Experts of a small language model.
Size: 8 layers, 10.7M parameters.
Experts: 32 experts in each of 8 layers, 192 cubed ReLU neurons an expert, 1 pick a token, a sigmoid router.
Training: 387M tokens, 5053 steps.
Below are experts of layer 5 (counted from 0) of a mixture-of-experts language model. Rows are named router (the router's row for the expert), up (a neuron's input weights, with its number) and show model dimensions 0-95. Each number is 128 + 32 x the weight over its row's rms, rounded and kept within 0 to 255. Numbers have three digits each.
Before each expert's rows: a language model's description of what the expert responds to. This comes from a sample of Wikipedia text that the model never trained on.

# expert 29
It responds to: First word piece of English-style personal names and surnames, often after a first name, such as St(ormo), K(erouac), Wood, Mc.
router:119137184134150162172127088106092118137140049131081147113145134156172193130051115078118143159100186133135115104181093093142121113106129142077135106153143151080166098144091127121156144137154124112148043194144158123168124191121127132135160121096167168085117083063101149148108122161149164144
up1:128081133160104139151138183121152126098178074106097168098120145091145132178167221110060096130116097169163126143173169125205074133139109112063115078158139172144115157116164099150156101099159113126142104143142074107173144138083138125166112084092129115097080138100076105116129146133144112165
up2:129136179090150129155187081151159132117128123167075137166122082086144164117188118078127140070165089144192144103134119102105089084103177164131158117147163140167137165140139145178165159210142147092099113127201194115090134143142093142115108135169121093096164148119140148137157140144122081076
up3:099131172115171101076132154106100133119125106113124122134125110105132136152146156134114123137183102104165153070143110163150126136131129118143121118107064189110195099137103111140121159168102112099177136122065205128098104162088144117115115159036102130054159096082173174159163181118134197166
up4:086137102085168125146160099142075170128109064194149153158161096098091114111064055065160144122090142101071142149116122165087141086157169141138064143112141133194163142173095153079149126146113070104162147137130152137153133152122128130141094140086040134130121094141133130122133120129105177121

# expert 16
It responds to: Country, nationality and direction words in place phrases, such as United States, U.S. state, Bulgarian, Mexican, north, national.
router:119114130123177131221178106135114143133127094126134108147163125153159132131133155177113105135076143100094100115088125085074132176086118105121158122137134131110141188149086109102115052165097123107122121197120150115167145154131158093093119143052162144186157067062083165097128101114079101159
up1:167119174171094121185079129146130153075140095085178110159131080090149100181122193102187137131148084115114079154131098093129124103140105076141117148146118122142158178088112087105111107174097092100111138173114148141144134130123126114077111066113129171200108113113146103117059132104053169125
up2:162140133108141094124175115041092126144089140132107121111162143178121129142107165121075098121161176168134158132116068096117170099145203144152141159054077120134187134084120163126168130147072190136092123130136117120131136102076121140088122153092167127165129113131183059179131143097099105166
up3:126093118164097140112135106091118145202092169143140111067121064143093119117119110137158107130074170062074102117135102121140164182081134127092145079150078168111076163139105097117046110193123092134151192119162177094102137149094134107151100138149097164155150107175124122097139125173102141141
up4:131109203160170095165143078154119130131123119144139102150133100117194167116129096123122156141136110153104094169131094144129119106102132065131113164111107126127119126168101165171086110099154089137059145211093091129114120147052128158106149100138189229139123190151108079147118092160156113112

# expert 28
It responds to: Tokens within census percentages and results tables, such as African American after a percentage, living alone, party names, dashes, Group.
router:108087147149158109208181150105116156125150095138127108159121112169194134168131146147091133182109172073085176129152093068131120145095122154076120124120144141149137169095117138119139072157142135177146045121153105109124137207156119114118133100132130186157178063133120142147072126182095130108
up1:100139110133109131102157102132113098129127157098093085104086149152105168142113125156101172041105119151136093148094153133122117103167164070148169159110100163152131209103096132214070093164113171149129124147129151109125110153080114117101152138117124095128195128120118110092138134099215111212
up2:127065181148105094130122149032086129121176083153161096057135165114079125151121043156102112135188138140123190096125118096131169141163087143112183152124125110073135131087097127147128149184106143113145147121099136156184141123127108114145122215146146144135070084128141122125098133107108108135
up3:125039140123163168107116104118089154104186123096162093116079097054154117169144142155073093087069201076109099095119149111138139116177153057140119138160140182124149136134117160114109140143099180095132047131103114146136127156140107118136176151129100146188137126126119152105136066120124151106
up4:125170200173079110137163128114059141056119152119150155092139126132145130140106075043116050108173138086108126111092129089129110099126097135155117105127133192116117092096099158106068148138078126144189139119114053121138167115148136052085141121132117171100099118163099144122116148149110122116

# expert 27
It responds to: Number tokens in census percentages, sports statistics and table cells, such as 12 in 12.4%, 11 matches, attendance 16,234.
router:115126118091126132155174155083182128130145106084139137145172116168180143136063125120072163156100168114132161170108167083094116138079135103113172154193172097125179098148123159102131076169122125138157106195152141113102099210122128104108102120150134119135189066138082118159096174180128116101
up1:092149120098125062143085163126147087094145122152142134129133140117156146094107123077131157155122106118101160117146195125067156188129128115104142150109165087123193173063125150108130135112135119159152153136169128041125161123094128061094098155166157106106146079120058147172060089165120099169
up2:126134102116098196080104145132171095182124138127082159106157110105128122131187078093173146122110123163169060142132146104092128123106139105139159103120112118094136143139134157110175061170103111087150104135089176158158147142135118071154094150204169160166157100118073071104090183141109087083
up3:126097126165107166127164185094155143117168105139111059119144146054136151115091095098122142164128111218157188147121177150149093112143151141097108107132128167115137118102089137116137148150165135174173119214173161126142118115073147124127121090160104166161111134160091120056080180159163115091
up4:138138074137132127106181135171103137116149141115120191085181109159148108121133116136120175160115136117068069148174159137052093093097176116128130176178156117122185111140144075102099066081158133134153068166130118078077128169170118141122137145122119121115111085103121086201104167151156136168

# expert 17
It responds to: Opening parentheses, commas and spaces that precede years or dates, as in birth details, citations and list entries, like (1947).
router:129162128094217152130142158136155140143095101078098157149102127069134120134066162154089148126074124153125109130173134145136144125093171137147171147181133065093177134168115084117070122145059082124158116170115133145160137151135188113152127091080183156175119112066114177143102140145091155114
up1:162081094151077125130099119096133131194106133104140153167096121097176139114119101168122105110128157113074119149103125187188160132150173196127097158116144160108143180120118140133117156110146218123067132101105117072106187103100118181189134115112109111067147131133061151120125086107141107178
up2:147122089062135119141100138151079077137143139047075124135098149146151157151121062152075134119110132149109127138114120163147147100107156107134101133085078140128120158183114145148121095165188047092155115155138117151118131083150154183127156133224123108134140128095065131121137104127140205075
up3:165099158127167097179102146142098189112077109140175112193125127148097117080112142123148152128141102093097075149095070148091135092084104142130123165197107167170145083120137138138136109168127160097074082140153177090170159120087111124115143179089183184065155109142149117125105112121126109188
up4:135127087160162178096127129157136111128137155132079191189036053148039118141108083106145073167167071111053139152117116133112146149100119142128131159128137163129118145100152122072078095073155112123133083128168136117111188140173117097124137132131127077157142114149091141142126128118093125165

# expert 8
It responds to: Pipe characters and dash separator rows in markdown tables, especially the first pipe at the start of a table row.
router:094168137096169126165143120140172119161068108100103180161170119102172122141098112085127176131153106065130136113164130135141097167124125083163136134172158100139127125079122123117110094167102054112104072159169137100105110199163154078133132100073158135118120065121156194138129130178069080111
up1:154159091161137108100127133141173078129126117087134128170114169126166090081147143188114205116103131124110121183172071187137146136125132074143130198129157145151116149149210136124163157158141160183105132131056092165136187154140173104145116125082113114167094105139129127105080132144170099084
up2:098074158133173167127093140136131140105132042080114153142140135099154164114128124123143183113138131180145149192072145135142121123152125125128111181118148110073073098126145090094126134069142064184087158179153131098128113080115151053116154078123165091123114151172122091129127080119060113158
up3:132148079146106101153132121113120123128124075088128095124185151116131087162119094122121217119128133145199162164110147116129220133150107155152110170097108120169149163146075174169133071116124123109077148185135165094135201131101130115130120105087181111152076098137145161138149149160054122158
up4:110157087128141126124149113198084123112059098117112107148136074097152144138108118154110158194155050132172149147119127139156116144130124134118218103141151167086135064155081119142095165158078087118114102157200162102072137116134134113182131188101139112131141136086126138184147145181124107158

# expert 9
It responds to: Final pieces of proper names, especially British place and club names, such as -ers in Huddersfield, -ford, -bury, -ton, -son.
router:148104185095200177176132123074127125152138041077077124171183154170148169127077104069136140118057127143062160100119108071111075114125103125111132134147132135107160095148129123108146132133121104105160105148129118151137133175137134107130177116118145194126113039081130142149141142152118145142
up1:116174064105092158148126136089157146114136101108210125173063127147110167087089152105106119141139136090136119116096099206134147130077120120119116143142066103067163136154103071120138117083103170129161154151097186106160151136203114119104121108173167119109177099125089080081123141122127086093
up2:128141152123152198109127200127107100112143148114049127082092110095102113191160100159106170176099107100129122119161141144133135103136112187141098141102107125122149101074103151220125158121108116114130164115106100159203097159125127127149167090102152101147125102107057100152142119145030144132
up3:092148113124169159123102151065149139175147090167144154124144155116104158152137139078078098125138134216121080135133091173138121143142062121068155152209059106116153101149052154066120136144148146099106160116124128158105144161123085145089171118156145125117128115169125113160119153131062076133
up4:144144147116171127166161128117125140092144111137144084178122136173087130097078087156152107088122137150115168072106092111057104109136152148082149101150174150152130138052153199115105108136124142049125091117171123099075150120115169136108188152085206179151158080101123147138118157161137121165

# expert 26
It responds to: En dashes, pipes, commas and spaces between numbers in sports scores and statistics tables, such as 6–2, 7–1, 1,202.
router:109091160131157188142161085091169115162121116068077122170187132110169156104127133132067133138078135107118184105170120103152118177100139156193141158174153142115173098094131098136157126146132107118143115156140131146093120171089135095143191103132159163157090124123083135125034139187068137104
up1:104147143095164162159129146103112129166090196172066121107113125107144170163150134142137102125093122082135125104136112137112126127116200142122109199084160161104096129165137195181155102095168168081127099136163180083147140135099129113139066063112143148136088120143120151104116133170211137059
up2:076070117141121129138171153127133097167117134148099147193134200142176184149147119139157121073119119081150171066137063162081180103157128127104075155161139136063109075152101139144124127169101124124150115163161197142131189121119092094204164121147128109112112111134135110119090098108159150140
up3:100165066096114145199131125113088144160151171195081136126114113156123109144210151132103080107137080126101168158128163122098110151120100139155114159086114102149199124121141117110136103159148208160128076122170118102135138151135126115098116038145187115122111060117148169140134121162077145108
up4:127103150158141062111145106121165082153101085124094177115137103129100145129130159109148114157158113132150143145126159101110182129151058149108111096112164098120053083122074119090143145166097164144093125098179212103117087192106112180133139084142179103125103170143115124173149102164209144145

# expert 12
It responds to: Digits inside catalogue numbers and match scores, plus pieces of foreign or technical names and street words, e.g. 786998, Wrexham 0-0.
router:117129139098133167192136124098194083187093084066138135111105108101118209183114147178056140143080172148096105166140114172111105116148142149130149130146132157114164156126112106111150122180103063167142131173138142093090118164114127148144133098087144120138149062092120175171070140146104095103
up1:108139093038139134062119162091173130211157142161135149094127100181147144188153161113121098125164163190124111143158116120164149126127072130114135154139123174089123128092139177107087157186122104096113141118117148079128117180115125131093132160096111153129093209178117140150124101162174109176
up2:064132088120158119116125090144175110156150181094139065100036149139034162121199082163098143040145112132129155111144107115100130090149117114088128131086082155123120155136153113174141133165141140153119106121108130115138134146093099102135136136111069166142170149125103095086057116123163114152
up3:102139126120108127197104142152112130134145152167044095092089130140062141128133103122173197135090139102134169146115082160065122092157134145165079124167121167098084102080139139112171133117103149134122094167135164108118115144186135049131055068142145126142107077089138082172143142148149111149
up4:134116131130158123097172102153140116126065109124133093082131107135132090092112121119131142133147127149190166116138127098090130058132136145140147120177136112188121174149116127143139074141132165134135148175091198124131097134090157178171124137180105167150169120132165135175066078032189050142

# expert 25
It responds to: Periods and commas ending clauses, plus relative and subordinating words, such as which, where, who, because, that.
router:097165184140165180162121110104153087124083125124091170143121076119116127077133152156051168173141141143117095087140148122084118123118130128169105150194131100147128132144114133115104108116117087136188126194187143123115150175144132132100088125118164137104120020124109154196124127157059091106
up0:106173160113158101143114165170127141068125147104132115137117160086111074114084140149073168109068115107120135163119127142076143091085162148088140163154139096071069130152151119142070097156052078199098089113111145153113166104080142140099149088133147144124097178192117178159132145097155124139
up1:100152145108117160176152162134120104143108047130094119067125111168074149159129092119101104137087114169097126139146127169110094128080199125158181110094188106139163126068141131115126115106161149116191108092144053129113140144125141111086096120149204116116138096086128215145108127140123089085
up2:151104134105185129105107199074143153092080166145110119168114130146115162154164162063120120146144106108116137122219167123138157153105209122137145153084106096112132181145160147171132167149134190121070175103084128082097174125079103131147119143102094129152097068143098145117181109141101122123
up3:099129167102129139176155173095200104092072132161074075132143104134119104132166115107082158135105093145118126113168106133059145096120140159161139142099172111142118132137064082106109089142122066205118173122120113162137175153127117076141120164076150129144153143079067115124162097116178089078

# expert 24
It responds to: First pieces of verbs after a subject or to in plot and narrative prose, such as w in wants, s in save, st, bl, dr.
router:114120143139119106107110106117118099114102123162099128093146153123171184117098100105114143152130119125152156102209146108099149098117114092183134086192142117112110154116145165140106141172148100103210033203122152098102120160138106111112084107155164160113075079105070194188106101124113104096
up1:157143137080097107123103091095119150093143115202102092086122090171098192077123115054173120127118121109111121175122135081163135111199163156163126180147139072162091144139100143136080090147132096214173116128160142112131119096155120080096122146099106109176086099116119082167117130151110168124
up2:111104107137076110168132116174107120095133145111100136138128104152100158158119155119118083067124151146124151111198201156135161131099128130101148128131111169097146123161123221122130117176089130067138106182155136165220184137133153191089101115059146131128153118101171151149109122134176072144
up3:152109083138086157160100087154145128074156099153104096098068143072134175119097126060097120181138161104141136158142148129105158163129187181101076128070151161168149156145113198112113076114153122176150113078161082159123147153205081174128128090122171121105126094132103143116147140130095117138
up4:127145161236115145157085095141133148110113124090143127103063146058122142100111121153120122150123158117079177177157119095105205136113166142104135137139104121063141133161109146064136086138129135156115135097078169093067103093153120181136065120169123173162155134103088134156107103101103090114

# expert 18
It responds to: Standalone space tokens, mostly in wiki table cells after a pipe or colon, usually followed by a number or year.
router:158136135095133182129168136083120068162142130149117187153083133085158150111135145159103177178132126048123198128144159107117149153068127120106146148155174068088177206074127132087115119143105132093120130147140156076135140186096126140123108102115181160118148120146111173152072170153089143121
up1:102093120158090092114118158113119121087188104084162157126118108144138106110162124114136175128144147118077221138143118150141142136169072136133118082128137131058120180179158123096137123186128125128135141119184158113110142116177043149163145213139131115112139116078155195136130142179138138194
up2:149147137122132092154100094119099111098096127138127100104099043171167129111077170157123146131058079070187151105128096102131109101115101110073133100088152099173141152150130115098136146109069173090143067107128114142144106137080093088134074158105115162164173121162144146184161106139177097188
up3:113142147088150102117089190118043145053156106110122114118135085101167129112107112145155151176138109076195184096140110104097145134150125207103135103166129085158157130113085165072158156145128143133144113112130177164143189130131097107158098092090143179163148145152178158125168110144087119174
up4:205092143161079134137158137093108082142141129100134151089105122150092159107145124104088036154118136077187134152099118110132101191116129129108105112157125152100110152101105110177138104133110119139158090150100097067206087147137165141087220124112121087153120116169109194079119141147106148123